From a checkpoint of a small mixture-of-experts model trained on Wikipedia: vocabulary 32000.
Below are experts of layer 4 (counted from 0) of a mixture-of-experts language model. Rows are named router (the router's row for the expert), up (a neuron's input weights, with its number), down (a neuron's output weights, with its number) and show model dimensions 288-319. Each number is 500 + 25 x the weight over its row's rms, rounded and kept within 0 to 999. Numbers have three digits each.
After each expert's rows: a language model's description of what the expert responds to. This comes from a sample of Wikipedia text that the model never trained on.

# expert 43
router:501466484504487477540491461478513476495482509511509494524536517497497516481514461499479506537485
up0:475518520534541499514454494458477484574508511453508520521503534504491509529496494510487515505475
down0:515491527529460502549479476537465478525522505543517463511554481531519416482512505505502471505493
up1:503468488504546465498529491491487545507501531526521486493515500520511441515518483513526530454495
down1:501513507509493494500439482498504496482516524529510538550466477488481530529554510499492493477533
up2:507540478480486510496509538499490508534529486495518499467510497499507481511536503500511482497517
down2:527523477474451511447511506510512532488529495464520535495502518489480469497517489476537467505499
up3:516492479465496475499531515512479522496505458509500492504519455539574507502527541473506479497500
down3:470484462488487516534478434490521502486522524530539506579478519545482524450458536496533528466485
up4:488547455500517499467533538489470501529514486484488488489475487507518468534498500505475482472500
down4:510477479466496504463491497516471502497485513521485509520523555472518513487477513508524472503501
up5:524508487500489498481502523473485501516459515501480481516508529511514467524478543507472497519527
down5:510504497502506505511512527501514535498500536459486520491514527484499508512459457505496491474509
up6:479486514465536503488514452457492427532503497536503542462474505485492491434478479517505503493512
down6:495518485512531500465509537524504472487518521507482526474482536491490498439524495513531492518480
up7:501472539491488495495497512512506514498534496451505466460543448478486493544486499468507442517491
down7:500512504475471498551519497519514482485519504536507513538532524552521462504489491495502532529515
up8:519547486480470493510510498496460507460532505478483488509532506523453488477495536484513494517494
down8:524508421452486497544528502503514471472489475443485501474510558495487507491555475551496469533522
up9:503531474485501507465541566479499513502519478540517465481481467500526454515533497500474491495557
down9:464511478520515473509510497498557533512521521448476467510533521536504487504495507471531500486508
up10:475526510476488492498504528502475514534501491468493542511539496496515443509484491475473526515512
down10:514508525435493517500517491493508514521505487461519516491518465516505500482490495498510509487569
up11:537488457499516495487505556496478479524504479482490462552485503478514496458515476502523508501510
down11:525515542476493501502498507498515523482512475533511499506506443455522506488516491506521473436449
up12:491535470475494537478532555464496511497563510503511476463499479513509505506535512516474491449500
down12:482513498498516525498437495485536496527472488526481517493534482501469510476559481493476527508481
up13:478500503517473487498545495464521457495525459539523484510491507494535481514527486484507507514487
down13:527512461471492488494460514443542506543522552518500516510480532521458476502481559527493504511495
up14:478514452478457513516492521514487530531502450489542516486482487483538500505502464459494431533519
down14:508487500473494493535528455514536481474504506489507495532498458445499480563478487488524508502478
up15:466522513496496509468529505509507472522462494488518524489500534477511495515496512484506474520545
down15:476507526518496528462537515483502527538442494554508499463521491462509488452495502465528514476453
up16:494477472455499496439522484486507510501495499521501557438486534548500490516519486496492528492518
down16:465500535508530504551512517471495494498475499519515535493541517513494452501496485483498501492473
up17:485476490519455493489483501543491492511453478501514491496504575470501469525500503479491521488503
down17:500475482503493538444469508502497499498490498501514556481505459478501531516494481525525487464482
up18:492533519464487505469505508477486489499496475508523483453529487486522459509506512523478519483501
down18:511545488549489510577473505522538520547513549513442483486488515491524501518530518485507528516482
up19:484549520469510496498483516492510462476506479511470531527509502505543476505517486492519512511494
down19:467491444457504482512480487548538499469528479468501497473504507463494489496539474538520512476521
up20:495474474461521501523525494525535529492496533481469456467516530527458515503480490454496498469503
down20:531463534541509544529526475506514492493512482535487476470514437508497484478526498499527506481459
up21:520525483507522519476518493454482500507532480496504504528453510501556511513500494533493503503502
down21:453443528514471486474453464470524499491485500508504542502561545496484514491455462463524524501493
What it handles: Copula verbs. Forms of be and became after a subject, especially the definitional is or was opening an article, such as is, was, being, were.

# expert 47
router:483559532474507467545563537521500468466457480498492520482474533480540482515491483524523507487495
up0:505504478517532525485471486456489514511529489517536442530509446536491506513547504485469538481514
down0:573475490479562507517508474541495477488494540504469493506497483508492533495485486470461477481468
up1:555484446509528465484528487519534518504529501502535470505528507544506499501515523462495463508480
down1:535480507505489474515490467505479539518502514547519496515533530513488460511512503515445551483501
up2:464513534529455487482503495480506528531485491489529474476451505505509467550495490579503478485534
down2:457459463517453487471497521486506493530475504526518520506489486493521487490492485547510496508521
up3:505513483478455519550503507528465524531527490507533479496488481509531494509531539470516521530526
down3:482543506525512519513501478504475500448496580545533493452506532496465496502498507492526522507501
up4:464455502502497537466496489493493479513513482498515506491527499532465518490516494491444494534501
down4:508474490505492496457513510500491552510430500465450499488488522483503502489506456500481504494521
up5:539539489507486520485502528479467506543537504480498513514531500509518472523514465509460466502554
down5:507466490472458506492481484514472531513484486463504504502481486485495539504501492502514504525494
up6:481518503481534506452541524503481529527493498490484485476477496489482466499520527464510533508543
down6:521498488462447464488513458481469519452567516489505468556510530480511488485475499487507496508497
up7:477479508505507499468531481514501478527453512441476459502503521517511427501481515518509501485508
down7:497504528517486482457491518506522489542494486447489535544521522532485452473499506518509516495486
up8:506475459479561494496490505473498505515534493525485490524480459523504520505529516498488484529497
down8:497505492478550502489472508461504544499507485487445488467470507518528498515508478519517519506503
up9:548499477475512462543543499511436473499534492481489526514473498517506509538539506489489489537495
down9:477489498519526485453512444467535529522504512472527465511520496490480539560537546509516497476444
up10:530493507469491538506517464497483531523512536490507496486490457502483467517500467516489498509513
down10:501492505530540490525511480476532507479500492526503506454488479497474496487526530494513506471545
up11:500482490492495477468482506448494513527553469503501512513481467520528500536525522493451504505503
down11:482471510501463536472484506519490503510507509446542486498512487492529490503538539492518501499474
up12:491505469505503469512494475471457505495529503528533507530547513527509527495514530471455509496524
down12:480494486497513489502448498450582541443499503551555497547537488508506537521491529493475516515487
up13:510526542471528511493501492544477498521504457507506466517472508472503462494494519514498483478510
down13:563528500511551549504507505445497518484496488500529495463503558485471483498523478493523516476539
up14:516479497494493501448514510479518461537509541478535484496487520533465502546537494464515482472468
down14:495519511491529500518505511483526458479494497530531491496539482517516511524491501492499504474477
up15:448473474475523510473487509527513461562555498482500495489474432495515522539535502510468459525518
down15:495495460490488480494459518472497493518506486508472488501475556491502529481475497533481541516522
up16:492528476480548502471466471485464542527546502499486471514514499543485489514544494490463510520524
down16:504497449510507539503465485507533530521514507511514481504481499472507479516492530517503518489512
up17:475495502466517448487506553509500495453518490505491514504481478581471513497553526462504520499543
down17:460490519476465508496510481463512502471505519520502534483500509491485498476522482504501426546480
up18:533450517483517545474529504438480491532483501476546512509480487504520482520479509521472465479477
down18:508506454510497551547488489503511479499473495523483546458501536514503492482505537525471498445472
up19:448450460504476480445494510459490505551501497488511484498538525536481521507512524508447470527485
down19:491496442487481469482532475440483511530520492484489482524565500470490525514494463494504530467502
up20:484508503485517492519496488456544505564534493544473509518504522549490444493482514530483509464514
down20:511489491476506510555485506563513474526496480520491527519467524525520559446471534526479462513474
up21:465509535452527521496517561503474545534479452489550474505504498493502497502576496540505448513488
down21:464509496532500533479515500508494478513485521499537479472477511538523451514541485497446430468527
What it handles: Non-English text pieces. Accented letters, CJK byte pieces and foreign short words like de, y, et, plus word-initial fragments such as Miss, mut.

# expert 8
router:496508515520502446507543510519511500467526494490506488453507491489512486519509455455486487481492
up0:492496525476506503470478488469523511527545473503492531503516466505472465468501477488496507482486
down0:492437505528487513480481477505501494469512476551473476487481495482461502442513488497506514490493
up1:479482492446533500492503473478504492562534442499575467502498469500469492547563498505487501469497
down1:518514527508462500488503515468467503465492554484506504495493486509545492523522509459491500482508
up2:468525472425523496468490477472472510509528504533522486505482512505496532492492524490438481523543
down2:505475525517529515516519502529489451485543497516486557509546472536508502508468511471506557495468
up3:511470491456518506435481516503483485510483525532530475525505472497469521481530459532499482527509
down3:487467497476539505462491481511479472475479448496454503493521461489487525478489488524480512519479
up4:506455475502511483497533480436482508540505516535470525484519474534509510482527498533479522446486
down4:494549527502482432493466497453501435509520536513505497474461510492510537508533459499512492501528
up5:489510459523505474475479525497497474515522514479474510520500484518510490537481504489499495492531
down5:473506498510487451517482500517487495546534492484460507515510545488490465483557529534544524515542
up6:496486493465515495499491497451463484498496484487514533539488480499502541474506501473507480508496
down6:496468493462548500512499476500520497472484521497501411466481509528511541469534505519514481528454
up7:508504496459511511464500492505505492477503467517527504472536484524505513469498488491492430502544
down7:492453526509540544484484521540484529495485529536495528491506511466471469523594511495508531490504
up8:478468483474496517485502502470511467534483494485514481519480477543498500521498505547498482521585
down8:498496546510517502497479498453489494483516458492458499516478472502511476513541478539516494522509
up9:547489515485511457507510486470468471526482504489489513528469545487484484547471470568466451520503
down9:510510548524494496481488462520483517519527504488508525509526493483513489509537446504502471526485
up10:478493506476548505508458505485511509472499492465518492505517488478468533506517501473472447518518
down10:490478505497513515511492534532528484526495487465485473477504523517506558447478473477497480472470
up11:490508470514489484503491489498511519535526510491477501523512516546511491469508518485477497471467
down11:448503497531460505519447497522516448504497487531535500489511521525530522501487449477512523483474
up12:469486463500493487469515471501522462531522512491532499464528520566499534524532482497481486500514
down12:506521489505521478509502526513497477465501508492523497492508506495523514463519523487528505473489
up13:468504478470506540484466512472518520528498449513510504522511490527495506498515520507500436505494
down13:499464477500500512494492520482493537505519537481523485518516496512528501433492494558541484486482
up14:518473474505542485499520477456508478512517482506482531495498445524457539512483489551470498529516
down14:512527515463505458442491483511513548486455534503471545513528495528484536497510525544532502556505
up15:530468506463523493475506496471553503494484492489528534498513496492519536541478530495486523522483
down15:529479516430477513533487523520538485478518502529510502463495547533534509494492532529493527470476
up16:514481478487538491506507489498483483521536460516527521477543526522530472533466502515496492512492
down16:484490533490501491504514489482505527509467512511518537506506543507487505489498522510504462490488
up17:501484486471505514468502488429476508516539477515489497530474468510513494519520495500433486486498
down17:474513495543512484495451492531495517449519512483461488492571483492514533435486464479489495488480
up18:477522454507500541479463507471505471538511505512487490510505526481472543522549476477475451477463
down18:507533494477468515505447534512512501462494481419505477520463497464551500505487453459502489489483
up19:492478462471498532499475461493436473475491490519526489510519480512483487501492471480508452546521
down19:515513504475434514511510506481468483507469508542482473505450523485482483543482472493481486465516
up20:498515458501551514472516526493494509521497496529503528517481520520503471534530477495503525479520
down20:513514532477502512478472467523529524460496513479508542553479492508483461481477534476503503503498
up21:514493451498521496473514491487523525522499488517497547479531530489516483493463496521485476509523
down21:487486503499516483486477505483543496526447494495458500482497469496453472511470492553518507503506
What it handles: Name starts, capital pieces. First names and opening capital fragments of proper nouns, such as John, Paul, Michael, K in KNZB, La in Ladakh.

# expert 36
router:468496476506500443467459511500528536549485531511487506524515459482464506549495481483516464497507
up0:500479479500513473502507459480495473501502504448533507494468487527537513526475487509492523504555
down0:465486483532512510503518538488509525493483511473525462462485491503481542516483514521564471512492
up1:497554470470498492487500487480492521560538520481431455488492486512534523567478467505480477514508
down1:508462519523507454477510513495504484496501496510520492456489537490488495476476509480476493503459
up2:474468477508543518487506480435508503506480509522497497513504505553493497492523537523477491486541
down2:489530507510520508563489495500486489467460518484492566444482528512480513512497522434487516479421
up3:549502458498483545517481504548506491546566509547462549523502494481496487485484490459513510448479
down3:512503453502497510498529483498496481498579540519500510494523496483498539512473513491529506507517
up4:512514464515539510523495504494525462535546490521489494495454491483477505505501474525495525533502
down4:515523487509539488490528522484501474472520487537506507489490523442507528474525463497518524492526
up5:526504483505522485499541519484480542552522532473549516492505486489466512526491487465502472534494
down5:540501565484541476459483518506499531516476499450473500491512519471505478489529471528500522506479
up6:525508474468491500535481489506485476497513463528560474488478521509571522501483491441456511471510
down6:457513525462486501497484492537509506526469512542549462473477520489503524524472480549519489509525
up7:466511467464533489459493522489469518502513507507519459499534483528523481459507509506490510467512
down7:475500488517530495498500494516531463488475541492515509519505516491480500511509498468487508537518
up8:495540502489470470513537509508534489497477515546471525481502503522460486548511475499454504475519
down8:494472462501534495479450480488498540502485507496535481494472450512514474493503543499515539482509
up9:506528464481463490505473528510472493543498510460526516485516502501518472516517479478486504529494
down9:479440504536510541474547447476508502497486494494456490515484519510472521519481504516514556506498
up10:479547498471458500484488540521500484487507454508519454491487483535494461536523499469498479514498
down10:506462536503521513525501512503555506548468513469510508489519537519500504494518496534512499513449
up11:500504448493513491492513501534543543491517498507523462500478461512467510482504512491509462538521
down11:464521489477525453478469543513478481548505506522512473497494469497501494481477501470536502519500
up12:468480507506481486518497473484506516518496500437544466521507519471488460510474485469466526485475
down12:464527470499488487506486492543522511511533475489500504527522484515490495463508522464477527524493
up13:485545524534521498481488513481498510481478511462489523501499476483520485506513444513492478479484
down13:517495491480481532531517499515462505535506492496516493494469444507497494505502495475490524526472
up14:505486505466496532484478524538498510521488490513532494476508488498464525500528496517478391502545
down14:448482504523513502524491538512552521499461468497525510495488531495504508529511512531521525499456
up15:505512486485471499512528475519504470525539459512564513485504564489461497484530455503479512472516
down15:537505534525463484519499487506428512520551493494535523473484523500474533547535495523491499550521
up16:524503473488479486455486516490489501531481508514523499508456497463499502540470495451487525478484
down16:461504513526524503508515482485462533496543510514496518530531502510508469492537460542516519508504
up17:499500509536485505483499480475507528490530458535504481515481502489495511484501461501478509472479
down17:489480537517539481539446502558537484480467509486491520493486515511520560544480512524510508488499
up18:501551500490513513523485482510513507508490500489475501488533498517518499525490500469474477524515
down18:475509501533521517544505483518445475477550487494506502519511536515490475507448523495500505479486
up19:529525481498505541498504499482518492501500513492488503519497548551501469454525526503515539486506
down19:515498515540442488538499500501484501482428476473484487524515511517490503505483484525497554501496
up20:505564476464483524524530512424507490500530492503485467517505499531525486477523507496480518492544
down20:502465500507492524480520509514510487493486545497538506519512449526463527487521504450498508533474
up21:437521508489543528492502488505515482507487441484482549483446496488480480508510534509515499510565
down21:460487531552483485512466511522462484485491473493483519513475507524513493522507472519549510495572
What it handles: Determiners and row starts. Articles and possessives before a noun, such as the, a, an, his, their, plus pipes opening table rows.

# expert 51
router:495500512478501513504514505545533523508507468497467481484439478491473478497462512512496496509517
up0:503492520561534520510469497480493422492503482507486464480508479570518525449555514527453528450500
down0:543503520509520512519478478520464534467454503462488475510457527533493535487507490525466482492459
up1:508523471491479517491503522482505486547509503482507544483555482520484512493524488512483523509516
down1:492496508517505537503506467496491507469526505488534495476508468479490517519481518501460503462498
up2:484493474516509476472510479498512502477523499554474509484525485511460463497491488474498507496536
down2:464523491487514489527487519493510493523468532506507546512489484500529524527515529452535532488505
up3:521568520488498498517482470479514495522511462480484532492487495514514506506516449468512464542493
down3:507542518523479514468505534507523525484476510470456468500488479525490489509487518493525472502490
up4:464462478497547502488490492454506499496540458507493562511492516513471472493498523458494506501473
down4:505507530512490488507538504537494508527520518495507446482562452523496517467468511475515487432474
up5:488509443486504496510482500454480493539517507500522475443539501509490472495546491517452499488487
down5:459487496504473478477507482551512513527507530498509522497538569539469507487543456512561511510523
up6:458509532501486502536516429432500495521505453489486472522449545477508485491473505516503478483496
down6:491475503515539485488488481471512496525458513508485530497529513534460441521503522491515508553490
up7:441509483521497481509476559476515528530491526518493521464501489527526448523503516519458531534528
down7:501540427465474531534487498548476487462496547559489490462519503520510512511491505532518478475495
up8:529506519492530505507515479487470513525508447511533502485512454492482461483530491484478505505482
down8:486511458505533538498479469509514551444543504522498480513424502450468489526504530541503488499495
up9:514483501487494482483512480496525512550529482475551520541521524497535486516488524515560493494509
down9:496502513488509510520443513551478538459515481500522492502519529460504467495496496541518488484501
up10:493525468465502502502465487496491530567525495497509511520492536522482466521494478497469476478528
down10:534460502482503513517514524507461503516489502502540571542500517517563504501509511478492532508501
up11:482501457483521504489504504466461506525504492489536502494520473513547503512536440486467506485540
down11:482536457511522497521512478528486499497488467517518505521518566465496459512558463505512532485534
up12:541534470462494537537477497473478512563498469519511481478508504479466509471529475484504475531542
down12:513499496526468486465496541530515484496513512429551455483537487543522516472525465460542517466500
up13:486507486493503523488573494513498463518527507515536504524505459471515460484547455493477543479461
down13:512552467481495491474510485499468508469503503506495450520510502513483516517488480450499539541489
up14:518505488475522506506524527514505511525519496478511480490487477498518477484476519500473487495497
down14:490464498469544522486497495507509541518549536492508477502498484519456523504527521530557477478485
up15:474470447484472492456539533471491490473494499537475507489511522475508526511507518526481484470528
down15:541495525512522512470521478502498499469497498511520486456493496517518498512480547506476516491489
up16:498507428493489489485513491504524486523490497481487546456495535497486498492520494486453504483515
down16:518500493508507482495486503494498475562482480508471508468523535513486451529520532547486503542491
up17:465489499445504492538474480455431484470501460518499537506489499531531510504482487474493517496534
down17:501509495535483471503459493497496498502512477542549492507478490450485496512503514462514531445471
up18:494525425507482495472507523510498456514533492500515488491511446476510466534515475495495524482523
down18:459516485536524479481524518485487472489493511481542497481471511492475464513539494498486492547479
up19:477521457476505519504524514497481490631503533494468478526508561454469506475537444539484519465459
down19:523540504472492483497523527478542520531535490531522544528506504528483461500436533487515469482484
up20:513498479463509511501512524499493508540517505463499530532467470509501500537516521465503511517519
down20:531491504517486508517519517505527486505502508495499508476509524497531523504539531495534489490527
up21:470520490453521496498502470509493483524521500525502457516546531539516489545482496538470497517522
down21:512482495505528499454513472457513546460484485491533470514466503526470520502524508503517548497515
What it handles: Title and compound words. Capitalized words in titles and hyphenated compounds, such as 6-Year, 3-Day, All-Conference, Red Sun, plus year and million.

# expert 29
router:503498530471545471491543522528476457501504537486476507453473515474559538530511485515504527497519
up0:449511514519472460497497530485502519524502475517536499469505525464532519501504515520492509476523
down0:467520482502490504465526563498564493495485547473493524505541523486478477511472475473528469522479
up1:472499468460476494470492447513509503533492490506498507536496475552498450469542488491485489494509
down1:513490515477482487469511504476534521502485509522512484467502508499491493476500497512459521500482
up2:497497484441471536485523511512537521531522508537496542462541437503498508509512487502464464482479
down2:492506533525531501511522507525523508510489506473484513499450524464504498514554509536521448516484
up3:522477487484521501481507455527540481507518527503510475480507457540500490552475526466446525537453
down3:520506502491507506543535503489483486491510485523482505507472512523541489512527509478498554498463
up4:496493464457497502494548505520496471518558492521473488482479462488510510486560466487498478531526
down4:494495499513486521487497475473477513442454495484488500556510520499485481472492534510501482482493
up5:531535478537500444539521466510520456508505498513523522525480475513509455500482498463491464487471
down5:468517494546470456495514481519561485464497549494502493491470483502494487477475482487524512496490
up6:486524477472519478456470456458527509538521468535533491517483529513502476500511490505489466488534
down6:526510506497504508494482472475528509541508469501524481501474497497457488505537491509505485463483
up7:496479530481512474462497468502527537508495534552474450445509470496544513482497527540494550525556
down7:491493500473472509579518493491468513512492500532511517511518528529501502451470499488562491522509
up8:452481484466500503510492529516520518582512487473475505525475468523525473521557472529484509539490
down8:456511485519497529528501502551505497481485485449513486479455472499510485464493512560524483533478
up9:513478506498495512510527493500440525491509481491475496516500513501506474528493547500441481532541
down9:489507507521490497482516504441520479481557463490483532508485516453491516478538548483515529473479
up10:532492474514517501509446500505495468520516466468547503516491504552502453498497452467485503451479
down10:500536490463510474537499478496490479502513504493492531497456536487512516499505524529477442526517
up11:484530485464492503481515480462490504514508474511512462531525501511512438525503497499478515470508
down11:517499465506521535488477551496475470539523530516515524486482448525500513537515506492504480504497
up12:521488493489555513517506501502517478500504515449475480473494486523466550501470476504496458554490
down12:502537542502506501523476524489456521480487501497507512487507495516486502483517519502547486438556
up13:526544526489550516520510526471497512521542497490498490530497503486461481449515459498486508515505
down13:502480473484555514456503498500513507487489522456489504487506536489515452447501500509467480493493
up14:526480509506497493454514487490510476516511512488499470514487534486557517529499513529458487456516
down14:504491536515529509476503514537483480476533493516504480525481504498530523532501470521458515508465
up15:517530458474470527456499465485490531512530481537513496514503484548489454498544534503488480502487
down15:501475525423521515509462482484529484488471495492533543461474491478537502498527455505488486505494
up16:443510478485492504471486481474465525497516503487489491497487495484514517486509512496461483478500
down16:475537467487489540483506493488471494473469470535504529480493544489483439513496537503514481535512
up17:483510515509573501489510493443494474496522510520538475515525474515436468521533492506514487483495
down17:536496483494481486501507521498485546541503516523510461508508517460478501474498513505489496527521
up18:468464500519466512519510495500496532550553506499498476487469490505508509531500501499409496502487
down18:472508523548498490499496484496511505519505514518486500494505480517487510538444515444510548477472
up19:470513523522521490525483483537528505497481481498491462502466511492503429494489482530473510488494
down19:499476498508512495482527427507490545510515504451477488475513498475506562502493494515499503484497
up20:477486482508476527484522498450504502532517434505535504483520508510489482517498498480480494515500
down20:477505494496535516486521466491474530520505500504524503481489534484448482534537513498452543506503
up21:551491509480523505520502535496498506511533502481499495482525480532519438509527509510480473488456
down21:525541513496496483495491480513524505514521487497453484508506525481496503478507472500540508493458
What it handles: Foreign name pieces. Capitalized syllables and middle fragments of non-English personal and place names, such as Pra, Bur, Kwok, Schreker, Lauriacum.

# expert 46
router:464452519482502515518508460471489528511523525521518523491516508507498529478520503502503488512476
up0:501484479488487486488524481524486504473517465511515520511532508522534536487533520525454519494482
down0:509521468485497498506518504553505509476521477495523543529534478494522484512536487495456538469512
up1:460489508515480537474487496454500503494560496462462519541508486487501515500503527464485489478533
down1:493543565505520519537496520511517557483489476535468473497518499494472473480516506505522490477493
up2:521476515502463507510536502470483505571528480509514502474557515498509459475485513509472491501495
down2:502516508514478478507432534493498495475510492478511494512544482474509495432463508524513480440522
up3:451489474473491535541486495464485518573528508520524533472563504469452506505497496504468513476475
down3:497493490513483493523495480475520487475504453528484513503527497488495488473493534491540500515461
up4:487507551503524478506489505476509510560493512507490540491491445521480505502537529499490439496508
down4:447506493534488503519522490498532531513516522451472503435469477487501518520492488503506506461495
up5:454477478537515471525510506488542490563518507538470471490484511485473495504509488524509478541517
down5:450462482551518504513541501520504518493532518523530490527488502473480488459518517496547473475497
up6:459502485480521488505490501497542461550501480493432515519518515524479492491523487505458538490456
down6:474502559500533508539493476473511533480489535510522502503485473522475436495497550526499544491462
up7:453487490484498512510490497543474512485488536468519460497478488475498508490550473480432465489535
down7:483522497508520517469512404485500515489504506537515537543482468503470523501549521522496501493504
up8:523481492503524490546475551503529510474484473510535525523535509506477522498490496501482516484505
down8:525521473521506499538510487537496501492445476534484501500513513493485488495515499511545491484542
up9:533522532495495480524482511509505498491481503492495500463513534517477437457533531417542518496539
down9:528496442474460519488512493495534510480508537510511508530506544508468516520510494473516515523519
up10:486466484458539490498490512505531498489460496483525525463483480497515508483504532498514492506514
down10:526522551480476509538475537483519509476516523501502541555516534495548479478459504498506513488541
up11:466492486490488470498500464522522491512517520507548535496463478534525499534506486500471488482554
down11:521533498493481484519525502505498491494544526529491505510499498522570431495466487527494504473492
up12:535546424488530529504520503450464533491553515510478521515532466514504532484501487410484481467476
down12:514514489523490506477514511557530479488481462498532482509499495497472523516504544520501504508519
up13:449514515495505514540544483488521509484439495525494499505502484534540505492533469502542485469486
down13:493505513479500497500489452515504554519497511491485524493479470479468498526510483482531521474544
up14:473455485473510476488525500505521468522518476463556467531497513505533505489488523504499514464540
down14:521501493501498463557490475539448515456499481501515492470485486519501496511490497481480478478503
up15:493509477536493474496490474512468510512501488454534549502489528515467440488523511473510521529542
down15:481489450550503498487539468497535480505527521489499485518527534512522459537526503536510507508448
up16:518505473501491460479526505493504474483496501533496521533478491502481482514546504462519518475490
down16:501519470498511507496491420514462478498515466488491479509486485506493469506504491533530502484472
up17:476481518494494537455492507488472498508522488464490556482535520519523513500477496488460512501516
down17:504546461497518503449493506490545497497476477491473493466524519502535443499505533477503511554499
up18:510493477538502516498510475501454522540528494510467491489505496495438495512498503498507504488549
down18:467515507494553524517491512509505479478466494477461476527476482491524511505492524503544480455528
up19:475473455506497543488552523539510525499522503493498469499498489501508495534492540477482503508489
down19:493507520522504454548500490533504477494462505493540507486498494510521516540484493475554482521501
up20:479518487425498500482510463498503505501495431540471507510514499519490522519528482555531504546518
down20:515505464494511513458537550534508530451514521429517551492509511502502513489465481488509500485515
up21:503480479507491541514500538497440494522519506503524520490520513508561519477536494498480498492503
down21:524509502512517491485485508487495541506469492526507491473503506516528514484479555519522499499486
What it handles: Sports career verbs. Achievement and transfer verbs in athlete biographies after he/she, such as won, defeated, signed, scored, finished, graduated, medal.

# expert 59
router:566507487528462512473552513491532510490514434495533522519441481508495484459484546509528518469496
up0:460552464484554483474500503509492497498490456503499481480500477525519483553523485504472459480520
down0:504443512480525476494545449499479440490529512538466493515493517484521507477557486506505525509502
up1:508496491484529482469511463410513483572544434510490525508485478512520490510453452521492521508512
down1:479508492472496457468519495455495520449494470497501459507526486488514504529508485491517479480527
up2:480531499504499491508549517509514482514533513476461466499495516525529477505516497478478504475509
down2:518496507517475495547489500505517516535467515474532461515530486544490520467461462522476484534536
up3:519526505505522453499495473442524491460579444509516453451480492579494478492476529531531481484515
down3:515471540488443516543481528554484515504522543490505483461534542496448477460539539460527466485506
up4:489544446428521508499486520485508484508517514559490510467494457510478465494524491450503524496520
down4:486479475497468477478505498498495493507520526533491495527513506494504502490552500506535523476485
up5:520475470519512493500508506528484493528519446498515527517468451535530430505531506508500504474498
down5:470498560524496525491472478481532507486462529435491455488560510504470484467459484504515528491484
up6:477513488492537497505464501479509481490496489501475470532505489515479504472557511494416488479540
down6:526510491514458529491512508489543511525499531513549479486472512488463494511505525529504477528443
up7:472505501467475510468520486446514486496532450489489517477515506537510500518469489515474494484542
down7:477483466522492506499545502511498497488480486475492535524458503477530459479515507499531484452513
up8:530489469506530481518545496491478519503497489469511537539504495480511484514514483508498465521495
down8:542505539497518496492500509532518472505426503477442531481528488466477541509506493492487478550470
up9:500485473480468479487520503479471466518509482482454533538471496515537497516522517510485477495486
down9:485500486520489497472530596497510431479497510459492523504468523491514466501549506513516503478521
up10:510504523484520505520508540472497512479486488497451490527503498508492507500530522447507480473528
down10:474488471517478484468535514512555483483542480523490527517484520513500469489459463488507486475473
up11:502497501469490483496465529491543457525478562478456518482515532484493511480529517530480492509502
down11:532537491545505546500537529542482497502485532481484466475536522535552475486461516488473498487506
up12:445512534470513487491533463477508514502524481520446498496512509519499471516524495489509502501531
down12:560521524533478483463537480515529500490500471498511565479494524473491498446479496505530474471498
up13:476509507449511521465480512487509477516504463519462483532538471507513477558516480508534515506506
down13:531524555486511503486467499490489492509445496504493545502483536497488450502516534528526438474505
up14:473538500472555475461528515499484469497522499516490474487515514517532454505542503519484463508529
down14:519496503520474505530536527527438499502480498456510515519483518535507473481506500474509517499467
up15:515516535509487460487484480501496449540484485508549481501505481542499486554527506522510509465506
down15:499493462502513474490433492489501519511517485432527516489509500517485493478523496530487545486493
up16:445490557489529501470541505492539536479466521506459520535573521495464521511529515534504462495544
down16:547491492496514496478523473554496524507552504474535515520503499429496501529520513519525538451478
up17:500491519498541512466529531478475478520546504470515485489493507529510503507538513482463545522492
down17:516484478501466483512494518512528492510509464439516490493485503507524545492489505477472540500529
up18:540523526507474500483504493509475513467505446518451460502479484521542478492490506494538524492556
down18:506488508470462505496524529513512457537531473488478557506475485458533493498520486493537526465511
up19:501517554481528443529495480496487478526560511503522475504531463513541477543523488505506487523532
down19:522537488550500482476498503494496524494449507492482494510501473501535521439517502483540532520510
up20:486525476510473457523513513517530458497495504569536459486501466473459451500548506472501436498517
down20:541493487506464550466488478524508511495477505496543510514529481523484500533495506495510505491494
up21:445515432507516492511508503523474511511512493516517468480489496489475477526527484490477489544485
down21:484512487521461473543511525490503461446484510516482531530489518525511505514516518495539473531466
What it handles: Apostrophes, closing brackets. Apostrophes in Women's or Men's, closing brackets and braces, plus role nouns like politician, champion, racer.